python train.py --n_layer=10 --d_model=192 --n_experts=16 --experts_per_token=2 --d_expert=192 --d_shared_expert=0 --activation="swiglu" --moe_layers=[0, 1, 2, 3, 4, 5, 6, 7, 8, 9] --router_score="softmax" --normalize_top_k=true --routed_scale=1.41 --balance_loss=0.0013 --balance_bias=true --router_cosine_scale=14.0 --router_bias=true --n_groups=4 --groups_per_token=1 --init_std_router=0.0148 --lr_router=0.00161 --n_head=3 --n_kv_head=1 --head_dim=64 --vocab_size=8192 --norm="layernorm" --norm_place="pre" --norm_eps=1e-05 --positions="rope" --rope_base=10000.0 --rope_fraction=1.0 --qk_norm=true --attn_scale=0.125 --tie_embeddings=true --parallel_block=false --extras=["capped logits"] --init="uniform" --init_std_qkv=0.0302 --init_std_o=0.0 --init_std_up=0.0302 --init_std_down=0.0 --optimizer="laprop" --lr=0.00216 --beta1=0.9 --beta2=0.95 --weight_decay=0.11 --lr_head=0.0195 --warmup_steps=380 --schedule="wsd" --decay_fraction=0.632 --decay_shape="linear" --final_lr_fraction=0.0 --batch_tokens=131072 --seq_len=512 --doc_mask=true --train_tokens=945900000 --steps=7217 --dataset="wikipedia_en"
Below are experts of layer 5 (counted from 0) of a mixture-of-experts language model. Rows are named router (the router's row for the expert), gate (a neuron's input weights, with its number), up (a neuron's input weights, with its number), down (a neuron's output weights, with its number) and show model dimensions 0-191. Each number is 128 + 24 x the weight over its row's rms, rounded and kept within 0 to 255.
After each expert's rows: a language model's description of what the expert responds to. This comes from a sample of Wikipedia text that the model never trained on.

# expert 9
router [116 119 100 127  93 118 118 177 149 112 140 155 122 150  93 163  84 115 150 139 106 126 133 142 136 140 142 115 152 149 107 138 139 145 125 148 139 138 129  92  98 111 149 136 111 113 120 113 152 166 122 146 105 114  75 158 102 114 160 140 141 151 121 128 156 177 131 125 162 126 130 101 188 128 120 141 112 139 119 104 135 146 111  96 127 116 168 121 106 115 113 145 115 128 105 144 143 123 129 135 146 137 121 115 135  98 132 143  72 116 154 110 132 107 183 111 155 156 127  76 162 131 110 101  89 146 164 126 129 150 117 156 144 111 133 122 141 181 139  99  97 130 158 120  69 135 184 169  97 150 163 108 125 101 129 144 142 170 118 150 117 170 164 139 140 146 152 119 102 160 145 101 118 100  94 176 153 112 154  61 104  88 131 118 135 105  93 120 127 140 151 155]
gate0 [170 129 114 156 143  82 108 123 126 141  77 125 123 125 141 108 128 115 124 121 151 179 110 136 133 111 108 105 178 122 140 145 102 148 102 136 108 106 126 130 154 119 118 143 127 148 152 130 163 185 123 173 140 150 117 120  81 154 155 137 118 139 117 142 161 178 141 146 109 122 160 139 155 168 118 141 102 173 142 119 107  52 156 167 138 171 140 109 107 148 132 116 168 146  89 145  65 114  84  90 169  97 129 117 103  96 106 119 136 117 112 125 109 120 123  83 102 101 111 133 133 137 138 123 114 133 149 127 125 161 120 126  96 141  91 107 109 147 137 126 139 121 125  98 115 134 167 145 109 167 105 131 158  78  99  98 142 145 104 123 121 135 155 174 106 132 161 130 118  98 115 112 133 110 167 148 147 124  85 139 146 112 139 130 115  91 131 141 102 168 125 104]
up0 [157 133 144 163 120 102 100 101 150  93 128 169 149 117  86 122 155 176 154  93 132 161 115 140 171 107  99 140 140 120 180 125 127 158 143 121  97 174 141 137  80 111  86 173  99 153 138 129  76 113  83 171 117 123  90 153 116 144 137 122 154 112 147  70 166 151 103 153 146  96 136 107 117 127 146 140 144  97  80 130 162 112 110 123 127 125 117 130 159 109 136 128 156 128 156 143  89 126 118 142 118 121 148 139 130 133  99 172 104 116 127 104 136 144  91 147 151 107 140 174 121 121 104 112 103 134 115 156 124 119 174 119 150 110 141 115 138 104 143  98 111 149 143 161 149 134 108 171 127 150  82 133 130  71 122  82 156 127 129 121 131 105 133 119 109 145 121  98 118 163 114 160 160 160 124  80 120 134 113 136 122 124 129  94 125 129 129 107 163 145 155 138]
down0 [105 145 105 139 114 153 187 167 127 162 102  96  93 112 135 140 120 139 120  95 111 177 137  86 130 171  90 121 109  90 134 123 126  80 131 109 138 136 113  85  93 166 100 125 115 154 150 110 158 161 119 152 129 156 142 123  83 119 154 122 120 141 118 151 129 121 102 132 143 105 176  93 100 154 128 141 146 135 186 136 151 162 156 180 186 137 114 120 128 150 144 112 109  92 116 123 131 109  92 142 135 106 111 113 113 117 123 108 144  82 121 125 139 132 122 138 173 122 123 163 137 120 134 101 155 104 132 147 166 148 119  96 142 113 120 141 123 161 120 114 163 118 140 156 124 147 147  78  99 118 155 105 162 120 146 139 140 131 128 134 165 135 113 140 140 141  86 113 151  88 115 107 122  67 148 123 115 111 141  82 144 150 148 108 106 134 175 102 129  87 152 105]
Description: Short syllable fragments inside words, often foreign names and terms (Marghiloman, Pavlos, gonorrhea), such as lo, no, te, ti, ma.

# expert 1
router [133 125  65 125 100 124 122 175 105 154 104 159 136 121 124 137 125 120  74  92 156 159 130 107 134 147 109 137 104 119 135 137 137 103 146 153  77 120 156 137 173  72 156 109 123 168 129 124 150 135 118 127 130 137 127 100 101 111 132 149  87  74 159 128  67 166 138 118 133 112 128 139 127 155 164  77 150 116 118  87 159  91 150 152 138 172 112 125 155 161 123 115  97 107 156 143  94 137 129 132 147 106 164 120 127 120 154  73  83 150 108 161 131 110 107 131 110 127 131 179  99  86 140 118 121 134 129 120  97 132 131 102 143 116 123 109 151 111 145 140 105 144 135 138 132 112 121 148 114  79 134 150 108 119 165 147 118 108 128  96 144 117 111 149 138  81 151 153 107 121  99 146 108 144 108 119  90 104 138 157  88 115 168 145  99 177 136 129 117 117 120 114]
gate5 [140 109 141 114  93 134 108 145 122 145  96 161 141 155 101 156 206 142 194 138 134 125 128  92 123 109 107  96 136 103 128 115 164 101 150 157 125 151 165 178 138  95 138 144 122 102 121 129 103 127 163 124 140 140 107 146  85 119 166 127 126  95 173 118 113  98  87 116 140 162 146 136 145 117 118 104 143 144 117 153 117  96 143 107 166 121  89 136 133 119 131 115 112  92 121 122 111 135 132 158 174 134 148 106 141 121 139 122 127 107 109 156  93 120 100 168 195 107 141 118 145  86 124 100 160  99 142 132 179 120  74 121 116 116 163 121 133 115 116 104 153 140 141 141 142  90 127 166 120 125 127 116 113 116 151 141  92 100 129  81 136 121 140 116 138 121 130 103 150 170 186 152 139 136 157  98 159 135 108 109 115 119  90 120 101 123 111 117 129 149 168 100]
up5 [103 151 106 110 134 152 117 105 123  94 135 137 127 167 146 110 118  89 133 138 107 135 172 124  96 114 107 106 129 120 100 155 130 144 158  97  92  79 127  91 116 161  84 134 141 120 109 119 126 157  99 124 123 121 139 106 129 112 117 139  95 168  90 153 149 192 159 100 105 159 149 116 128 170 111  97 139 154  92  93 100 134 117 122 102 169 139 149 101 117 123 121 133  85 165 150 130 141 120 113  91 141 105 111 153  91 112 110 127 135 154 117 151 128 125  84 135 119 139 132  52 182 114 164 136 141 173 133 111 112 144 125 154  96 100 143 146 163 163 134 139 114 155 109  98 149 160 118 145 127 122 126 159 125 100 109 108 151 126 167 137 121 162 162 104 165 139 143 122 152 154 113 139 122  86 129 154 104 127 145 161 114  96 121 127  97 166 154 140 161 102 104]
down5 [ 88 127  98 125 169 121 151  76 136 123 125 152 148 165 140 120 167 147 123 142 135 115 137 130 118  61 158 124  97  63 111 136 132 154 127 168 134 158  62 145 157 139 147 151 192 115 160 125 108 186 109 137 125 104 135 122 139 113 137 103 105 129 100  94 105 143 165 169 131 153 141 100 127 133 109 107 140 120 134 161  89 104 128 168 142 134 152 136 159 128 161 113 125 163 123 175 122 130  88 113 128 101 156 115 153 103 124 151  92 186 149 107 146 121 140 158 114 122 132 104 158 166 131 128 147 131  93 151  81 121 130 138  98 144 140 116 122 160 133 105 136  86 125 121 103 131 125 109  85 101 106 112 109 107 152 126 113 156 132 126 107 119  74 119 109  98 114 110 111 157 119 118 129 141 148 129 117 163 136 148 118 107  97 128 118 134 103 126 115 160 102  98]
Description: Prepositions such as at, under, of, in, on, often after table pipes or colons, plus opening word pieces like top, hydro, cap.

# expert 10
router [117 163 146 151 176 109 129 151 108 135 153 138 123 122 108  90 152 114 149 169 170 160 147 188  95 134 106 128 140 134 145  91 126 109 134 109 123 112 102 169 129 135 106 143 121 111 126 124 141  73 134 177 122 146 116 109 181 116  61 113 135  79 123 139 118 128 108 127  97 135 111 113 153 143  85 110 113 119  89 150 127 108 128 123 102 173 133 123  85 159  99 110 162 112 127 143 173 131 138 134 120 140  94 113  71 141  91 170 125 159 124  68 117 107 102 177 139 132 112 152 142 133 151 105 145 132  66 132 131 120 145 139  99 131 156 132 123 102 110 166 138 113 102 115 151 125 123  94 190 131 132 171 121 108 156 137 140 112 126 138 106 124 123 102  92 144 113 117 144 101 110 140 140 118 112 101 123 116 119 156 150 155 144 124 171 140 118 114 152 129 109 122]
gate5 [141 123 107 106 124 130 134 166 163 118 194 133 103 137 150 127 102 127 121 146 145 129 148 154  86 141 146  92 166 116 119 130 128 102 138 116 129 131  78 135 170  88 112 140 106 117  68 105 135 123 104 148  81 150 127 131 123 130  94 124 128  85 122 162  95 157 103 123 101 127 169 101 143  67 103 138 174 169 141 146 165  99 118 133 153 139 157 140  96 123 123 160 147 146 122 142 129 157  74  91 123 140 129 163 102 107 131 129 100 157 113  95 136 101 159 136 132 125 133 153 137 123 171 114 101 143 102 162 130 167 114 182 118 118 159 154 102 147 108 146 147 133 130 125 110 134 117 142 151 146 126 124 105 147 147 103 124 119 113 141 124 143 112 105 114 144 104 128  57 145 122  96 135  92  90 112 111 164 106 149 105 133 145 110 156 144  82 152 136 115  89 152]
up5 [183 137 117 119 109 134 108  73  69 173  90 144 141 126 127 119 132 164 127 128 107 141 139 108 110 132 140 168  95 140 127 151 124 115 128 107 103 161 127 105 124 123 122 154 152 118 174 128  85 111 174 116 135 123 103 143  83 143 157 135 139 134 123 119 132 140 171 135 157 132 100 137 115 156 149 107 111  68 144 130 119 125 151 148 122 109 126 136 159 137 122 118 121 119 136 145 143 105 166 144 120 134 143 105 148 163 136 142 136  93 115 146 145 127  92 126 143 120 166  66 100 120 132 157 160 103 154 114 132 120 112  97 157 135 123  88 154 154 130 121  67  92 146 110 194 155 128 130 104  97 106 113 116 115 111 178 134 145 150 107 131 127 169 140 146  99 153 141 179 131 162 117 135 188 160 124 124 107 112 160 146 131  98 122 116 125 169 120 106  98 168 141]
down5 [143 135 133 181 124 139 122 118 108 136 120 103 138 119 120 125 138 152 123 137 146 128 153 150 125 152 162 119 156  28 124 132 129  95 128 173 138 128  90 144 108 168 143 136 114 116 110 147 162 163 146 146 112 112 151 117 130 133 126 109 111  99 124 154  98  96  91 111  95 122 149 118 149 115 113 167 126 131 109 113 143 101 130 139 117 173 121 130 138 141 142 122 156  97 115 131 151 156 126 119 160 125 121 107 109 106 127 134 134 159 118 118 148 141 146 129 117 163 150 129 148 136 171 100 142 132 112 167 110 135 159 148  82 113 155  73 135 117 119 125 159 109 117 120 136 105 149 140   0 154 174 128 118 138 140 116 168  83 144 124 128 141  98 103 113 129 102 143  77 123 143 108 139 122 118 120 111 114 141 142 172 100 133 120 127 116 122 113 106 163 123 100]
Description: Middle and final pieces of split proper names and technical terms, like Hy-land, Pennef-ather, Orth-op-tera, Danij-el.

# expert 8
router [126 156 115 117 128 125 143  99 134 123 101 120 132 140 159 118 139 159 100  78 119 129 108  76 181 121 124 134 101 103 137 155 125 103 123 134  99 118 137  80 133 165 130  95 126 146 142 170 113 138 151  82 133 152 163 160  89 171 164 148 113 159 139 140 139  95 154 116 152 141 127 130  91 154 157 159 132 121 146 118 122  93 134 134 150  87 118 137 148 148 156 137 113 145 162 149  94 121 107 141 136 158 166 111 166 160 173  65 157 128 121 169 151 152 114 102  84 104 164  89  79 119 132 157 128 108 148 125  93 101 153  99 141 135 121 127 108  94 125  98  95 143 131 166 165 111 124 145 111 120 106  98 154 135 111 142 137 136 138 118 148  96 132 141 162  97 146 105 132 140 140 147 143 185 156 103 157 171 131 123 144 143 126 125 134 173 132 135 112 121 137  98]
gate0 [143 149  97 119 116 106 109 135 130 138  96 132 154 108 117 127 153 159 135 159 135 111 124 107 123 100 157 102 138 102 132 151 115 150 104 100 115 132 117  92 100  85 144 135 130 128 181 149 113 169  95 129 171 116 155 137 134 125  96 122 114 138 109  87 185 134 151 123  93 124 132 168  94 142 108 121  94 145 116 107 174  79 131 123 127 155 147 141 148 100  85 112 148 105 150 142 135 105 108 147  90 142 148 143 129 157 150 133 121 157 143 143 101 150 112 118  99 107 180 147 143 156 108 110 127 112 119 106  70 132 124 115 132 159  95 105 129 116 125 142  96 134  82 175 137 132 129  96 135 130  85 149 108 115 157 167 143 125 122 140  89  89 167 125 169 149 141 142  65 136 142 105 155 167 136 112 163  89 164 127 145 140 143 117 109 100 107  86 108 129 117 173]
up0 [142 139 110 138 112 154 131 154 148 130 131 138 127 172 130 151 159 104  89  88 120 108 159 144 124 121 119 160 132 162  85 130 163 118 126 131 156  94 163 125 123 163 131 132 130  98 101 115 117  98  94 110  94 125 116 128 119 113 171 106 121 134 145 108 129 125 101 114 174 182 165 128 161 109  95 132 176 137 145 158 101 118 104 147 123 110 117  92 110 118  92 174 121 159 113 130 160 136 139 108 146 148 140 146 131 119 107 143 125 108 131 161 170 110 185 132 137 113 102  86 125 116 155 137  89 145 146 140 145 114 114 107 120 126 119 124 154 173 140 101 137 150 125 119  84 162 128 121  91 139 147  85 154  99 127  61 127 124 111 146 104 169 131 169 125  87 102 105 166 102 115 165  94  87 115 149 117 103 160 130 121  74 137 126 146 147 144 114 120 170 132 110]
down0 [161 138 141 129 128 170 131 160  94 177 108 156 127 136 150  87 103 109  86 158 120 147 142 152 115 129 105 144 184  98 102 146  58 154  84 147  98 111 135 138 113 127 100 186 126 124 115 117 140 128 151 163 132 150 110 139 140 139 156 114 133 116 138 131 147 144 147  71 130 134 126  95 147 104 130 120 139 128 152 156 126 170 139  91 167 108 143 137 162 149 181 113 133 141 155 129 140 147 143 113 134  93 140 126 149 180 100 111 150 121 173 127  92 131 107 141 101 127 109  77 152  98 103  91 137 120 121 101 136 146 124 160  96 126 117 119 130 100 149 133 147  93 125 119 123 142 152 126 180 134 132 141 164 138 108 120 132 159 104 106 110 102 134 133  91 112 143 151 100 169 122 155  90  88 112  93 101 147 116 114  62 127 116 125 150 112 111 148 110 123 112 113]
Description: Short capitalized opening fragments of surnames and rare words after of, by or in, like Del(ay), Dem(ing), Fer(tilization).

# expert 2
router [ 87  95 125 127 123 123 156  87 111 119 158 117 166 118 110 137 138 117 150 168 153 111 101 178 106 140  93 124 152 121 125 146  96 141 120  95 146 111 125 139 106 124  96 162 132 153 108 124 138  87 130 123 118 147 145 175 102 127 107 125 136 124 124 118 138 137  95 120 129 152 144 119 136 127 150 139 145 110  79 164 105 100 106 107 114 127 137 154 110 127 134 137 102 117  93 145 148 118  85  93  85  93 100 111  84 110  99 181 124 114 118  78 128 130 159 114  82 117 130 130 156 152  80 105 116 155 145  91 148 101 140 134  98 128 133 185 100 139 145 126 119  96 148 161 105 130  94 103 181  89  74 180 155 121 112 102 139 135 102 153  94 106 124 142 118 161 130 114 182 159 152 133 107  91 121 118 143 161 126 109 131 155 142 138 142 111 160 118 131 129 116 162]
gate0 [126  93 149 151 106 112 133 130 118 186 128  94 127  85  97 110 104 137 154 125 152 124 135  95 170 122 112 145 135 110 122  74 128 133 132 105 119 103 100 164 150 109 124 136 109 161 171 140 102 144 163 105 117 142 143 153 121 163 142 140 137 142 156 104 106  88 138  76 101 128 127 146 128 142 109  85 164 141 122  87  97 155 180 134 125 108 132 132 163 142 136 156  90 103 133 129 163 125 119 139 144 115  89 147 126 130 129  88 197 144 102 128 119 132 127 123 130 117 129 144 129 127 114 141 133 137 109 114 151 122 155 109 138 155 121 129 140  82 132 140 153 118 130 168 153  91 145 127 134 156  94 193 142 115 108 156 144 148 129 160 107 126 125  80 114 141 115 152 131 110  99 110 144 115 179  93  90 130 125 127 100 122 175 148 114  90 177 166 159 156  92  98]
up0 [100  72  82 126 148 162 112 148 133  99 134 154  88 141 149 173 147 129 139 115 114  87 119 153 136 151 133 130 174 167 142 165 116  96 153 133 143 115 125 124  96 158 153 130 120 148 115  89 130  96 147 136 158 126 102 100 133 118 140 111  69 145 132  97 109 183 124 152 127 118 134 108 132 137 146 136 114  94 131 141 158 128  93  93 125 112 107 113 101  86 123 142 131 114 135 131  94 160 137 158 113 126 137 110 145 163 195 168 159 140 179 189 154 150 112 125 130 149 145 143 100 125 152 133  75 153 158 112 134  92 127 121 125 107 142 118 168 147 137 103 122 151 109 144  73 117 103 139 114 101 126 161 106 130 126 116 153 121 104 127 136 134  73 135 113 137 171 127 132 121 110 148 135 159 139  80 122 146 146 130 118 118 118 114 119 162 135  85 116 132 113  80]
down0 [150  71 121  98 119 168  90 197 139 111  84 130 103 168 117 126 154 140 165 122 131 116  86 146 107 133 118 156 110 114 123 143 164 148 130 109 100 150 104 120  85 185 157 157 104 143 111 162 169 104 145 129  93 109  99 102 136 142 107  84 137 114 175 167 144 160 119 122 124 159 106 145 115  65 129 172 122 124 156 108 172 126 124 137 130 128  84 123 113 125  77 120 137 133 148 128 102 165 115 147 103 140 129 139 120  97 100 162 103 132 115  98 156 135 118 149 131 139 142 174 104 113 132 165 132 137 140 115 148 168 130 138  85 139 152 123 113 163 172 115 133  92 125 143 120 117 123 119 128 120 157 117 120 111 124  98 141  98 129 112 141 106 125 165 121 117 147 152 141 131 133 115 124 118 100 165 145 128 123 123 132 109  83 127  81  98 141  94 106 106 154 158]
Description: Relative and personal pronouns and connectives after commas or sentence starts, such as who, which, They, him, but, However.

# expert 15
router [ 92 145 124  94 120 123 118 105 124  81  98 128 150 104 133 112 146 148 109  83 108 126 115 121 147 117 135 164  97 157  89 159 127 129 151 160 118 130 121 125 117 111 131 101  98 154 113 100  76 165 138 139  94 134 145 128 109 138  92 106 163 186 154 119 162 147 132 132  98 146 170 133 128 138 177 119 139 134 112 142 113 100 133 113 152 105 142  85  73 105 170 138 166 107 117 125 108 128 106 120 150 108 187 137 181 132 164 113 121 143 152 150 138 139 159 115 153 136 139 112  92 137 137 138 106 148 162  84 101 138 119 137 104 126 120 111 131 134 140 123  95 135 136 154  84 114 146 122 112 123 149  67 105  92 177 149 133 120 153 155 163 131 147 128 145  95 110 132 146 145 100 112 143 158 137 133 104 106  94 105 108 127 110 119  41 128 118 152 108 123 130 131]
gate0 [107  99 134 128 156 157 140 161 115 107 127 110 104 113 149 170 119 102 128 171  95 105 155 165 114 110 114 105 115  94 189 130 147 127 109 120 112  84 148 105 146 103 127 159 156 130 130 158 150 133 115 145 127 146 129 115 140 116 175  96  92 108 154 165 166 121  88 114 113 139 146 101 141 119 156 131 137  94 110 133 108 150 130 145 105 132 132 174 123 143 156 122  96 127 167 120 135  96 102 112 118 154 139 132 110 137 139 165 121 125 109 143 123 119 128 122 130 154  97 140 107 119  99 134 119 119  98 164 111 129 164 147 157 119  94  95 117 119 153  68 151 156 168 110 158 150  93 124  80 179 131 165 115 128 152 179 113  89 169 155 113  94 155 154 117 166 129 115 137 112 114 107 158  98 126 127 121 109 158 170 164  77 128 160 102 111 109 159 120 154 115 126]
up0 [111  66 105 105 122 111 121 108 156 161 124 124 142 139 106 166 141  95 134  99 118 138 113 107 140 123  85 128 119 123 154 130 114 148 132 148  97 105 178  90 121 136 157 128 168 145 148 170 138 135 137 145 152 109 113 128 123  96 121 147 152 126 128 132  84  85 114  91 159 147 123  96 160  74 127 163 138 146 112 131 108 157 126 113 108 134 145 146 123 140 113 133 120 134 118 152 140 145 116 171 109 149  99 137 164 156  91 143 111 159 133 119 100 131 123 124 144 123 117 131 108  75 151 182 125  88 133 107 169  80 141 124 142 103 150 151 114  99 158 131 197 118 141 147 118 147 114 156 118 186 109 141 125 140  54 109 139 114  97 143 154  96  83 144 104 137  94 113 113 111 162 129 143 157  79 137 149 121 129 118 140 132 142 144 146 145 185 141 143 119 145 126]
down0 [132 124 106  77 105 110 109 103  88  73 150 163 157 133 121 161 149 142 119 117  99 137 120 158 136  98 152 106 104 142 129 110 141 153 164 108 129  91 103 142 123 116 109 108 113 138 134  65 193 144 142 141 116  90 122 132 119 125 123 134 135  95  76 120 175 105 143 177 116 115 157 110 141 152 148 107  96 125 140 166 108 142  94 149 140 140 132 128 104 133 128 124 164 144 115 130 130 107 113 103 104 147 141 151 123 125 144 149 123 101 120 161 108 123 123 167 140 162 133 143 123 131 138 132 124 149 156 158 119 108 141 151 109 123  86 154 138  87 148 111 137 125 139 131 146 100 116 109  71 172 119 156 140 129 160  78  84 145 117 161 120 106 150 149 115 121 118  79 108 101 114 135 173 134 126 129 150 173  78 150 110 104 183 179 135 121 111 152 105 132 157 123]
Description: Periods ending sentences or list items and decimal points in coordinates, table pipes and line breaks, plus name starts like Lu, Jo, Vi.

# expert 3
router [148 155 163 127 123 117 133 126 169 114 138 141 127 114 109 128 116 115 185 123 112 132 133 103 133 133  74 148 101 100 170 145 133 131 149  81 151 144 115 160  87 143 128 151  88  75  90 125 163 131 175  97 143 144 165 151 144 118  91 113 125 113 105 150 146 134 119 124 145 163 128 181 118 116 148 130 128 104 121 108 154  48 140 128 111 166 129 143  89 145 126 159 113 110 132 114 127 141 136 127  59 145 121 127 142 111 114 109 158 126 131 143 124 158  95 183 125 113 135 154 151 146 160 118 111 112  87 139 100 132 140 116 128 117 121 123 119 100  96 130 167 164 137 130  87 132 125 143 135 164 132 153 108 143 140 123 133 138 140 152 112 137 121 154  86 139  98 134 132 139 104 175 157 141 152  74 158 162  99 127 181 148 144 135 116 135 119 112 163 101 116  85]
gate0 [142 137 170 137 149 156  99 105 130 113  92 157 144  80 120 110 140 121 149 133 131 147 112 122 141 143 119  64 115 115 155 140 156  85 135 130 148 145 137 134 150 114 111 140 140 139 111 122 147 126  99 103 130 171 160 109 126 104 122 133 139 116 106 140 140 144 121 176 177 135 109 131 168 105 111 147 109 138  95 152  92 122 150 148 130 156 160 123  92 138 145 168 103 171 144  79 131 166 138  97 114 149 150 101 116 143  78  97 121 147 104 127 123 159 126 158 149 155 149 132 139 140  89 146 147 133 106 131 106  71 130 145  72 113 125  83 140 115 111 118 137 138 101 115  95 100 167 132 114 120 134 142 106 162 175 153 138 143 121 133 114 129 142  98 136  94 113 117 183 100 120 128 114 135  89 158 117 135 108 182 152  53 158 152 148 138  98 114 120 119 151 134]
up0 [158 145 118 150 106 106 159 122 143 119  94  98 113 113  73 142 109 145 142 153  99 122 128 130 123 114 127 117 110 162 127 103 150  56 150 140 140 126 166  71 107 134 104 154 135 101 128 131 132 153 150 158 111  99 128 114 138 113 126 122 156 140 121 136 187 151 129 147 106 165 123 105 145 148 127 200 106 112 125 135 107 160  93 146 116 129 106 131 161 152 139 127 123 125 176 166 142 139 147 118  85 140 125 106 123 125 130 142 116 130 116  85 152 104 114 127 129 197 116 149  95 150 109  86 114 114 121  99 139 139  74 145 118 137 136 124 124 129 138  73 135 148 133 163  91 155  89 112 136 165 140 116 138 129 109 141 137  98 156 103 156 126 112 126 120 140 113 100 129 166  85  93 142 109 201 107 129 133  98 150 155 102 120 119 110  85 108 100 120 124 157 123]
down0 [139 102 140 147 156 130 102 123  95  97 133 150 165 121 139 139 160  95 123 128 156 150 109 137 150 137 115 150 129 145 132 128 101 142 108 133 165 137 108 156 139 117 108 107 134  94 186 136 129 136 135 125 127 116 110 133 162 119 106 143 102 154 154 173 107 105 120 130 168 156 142 110 114 139 150 121 115 135 124 164 180 110 118 175 118 175 142 135 132 103 134  90  98 129 118 125 147 130 119 155 147 154 144 143 146 130 153  84 129 109 109 142 187 116 130 103 132 135 156 129 114  98  80  75 103 124 147 119  91 176 116 133 124 121 131 118  90 131 113 171 152  99 130  88 123 101 151 133 163 155  87 145  71 145 141  82 144  96 138 121  77 145 153  94 147  99 135 131 124 130 154 128 115 137 126 117 142 151 115 129 120  98  99 101 156 121 141  77 126  87  82 199]
Description: Number tokens, mostly single digits or small numbers inside tables, scores, times and measurements (4,389 mm, 1:42), plus single capital letters like B.

# expert 0
router [122 171 135 171 128 133 119 157 135 127 117 161 112 155  79 110 144 155  79 150  66 128 145 139 141 117 140 115 114 174 136 133 139 148 132 146 123 105 110 104 152 137 168  80 144 148 161 102 137 171  75 155 146  71 155 100 139 164 142  99 144 201 162 145 145 131 110 167 126 111 118 101 171 110 132 138 149 108 142 109 108 159 136 120 126  83 153 118 133 111 133 151 182 159 111 120 129 131 144 130 148 123 151  96 120 116 143 128  91 142 166 141 132 109 116  69 184 138 130 129 100  87 125 126 141 161 126 110 128  99  99 130 141 128 145  93 147  95  97 129 148 126 140  93 144 111 138 164  92 156 144  98 133 135 162  99 102 117 125 149 143 108 139 122 147 145 147 122 123 132 167 119 118 134 142 155 121 136 147 141 100 135 125 116 174  91 111 133 123 132 123 160]
gate5 [151  94 134 188  64 124 166 155 142 116 132 119 102 140  97 117 106 169 144 131 135 104 118 104 156 114 118 123 109 117 126 115 166 150 126 159  71 138 137 139 142 138 129 115 146 130 152 136 121  97 137 123 123 140 118 168 159 153 139 128 135 113 145 132 146 165 112 132 111 138  97 109  90 128 127 144 126 141 125  75 174 154 147 151  77 137 155 128 148 144 100 120 124 112  81 109 105 142 132 156  84 117 104  96 129 172 131 126 114 131  91 148  94 163  73 113 109 154  69 135 111  88 142  89 104 118 122  96 106 146 119 106 137 112 120 140 157 135 152 141 155 128 144 134 142 118 156 136 130 125 126 134 117 155 129 129 100 138  94 104  89 160 103 167 119 183 144 106 120 209 129 165 101 125 147 128 137 119 102 100 111 142 153 147 114 127 138 172 100 110 136 116]
up5 [134  89 147 113 126 130 109 115  96 122 168 113  55 130 134  75  91 139 131 148 118 120  99 147 121 134 146 125 130 130 114 148 178 159 154  99 175 159 134 100 129 146  91 112 132  94 137 158  92 167 115 102 132 130 146 156 163 137 113 120 118 114  98 107 129 130 189 102 108 171  90 127 174 151  88 137 174 151  96 148 127  98 161 145 115 121 115 134 118 130 145 110 117 178 150 135 110 173 125 160 115 140 142 116 121 136 123  99 139 107 149 159 118 100  92 113 135  97 137 147 185 162 113  86  98 104 178 142 135 108 146 122 153 148 118 150 130 145 119 136 141  99 149 136 124 129 111 127 133 126 151  75 159 145  87 138 132 114 143 113 155 118 145 171 151 158 138 101 131 152 155 126 144  93 124 112 134 101 108 111 113 109 109 148 142 135 108 130  77 141 109 113]
down5 [ 81 147 177 144 130 162 152 103 119  91 103  85 104 118 120 121 130 152 160 155  86 115 100 107 145  84 119 112 127 152 160 154 117  72 109  97 116 134 166 167 132 129 141 148 128 101 143 140 141 119 133 151 164  92 155 133 132 119 123 156 107 106 105 119 159 153 119 190 169 124 112  94  81 124  93 101 112 138 128 189 138 137 115 128 141 130 109 149 149 140  71 142  88 110 125 153 143 112 138 117 124 128 124 126 131 117 119 118 150 118 152 176 120 148  97  90 110 156  96 124 156 117 141 109  78 152 137 146 128 124 121  92 158 129 131 116 122 141 134 129 104 129 104 117 109 142 142 141 139 120 152 104 151 173 140 113  95 111 178 174 106 147  89 100 125 116 122 127 145 112  92 127 158 135 170 105 124 114 158 121 139 109 130  83 141 159 128 163 140 116 135 182]
Description: Prepositions and colons that introduce a value or complement, like in 2011, at, under, and Function: in infobox lists.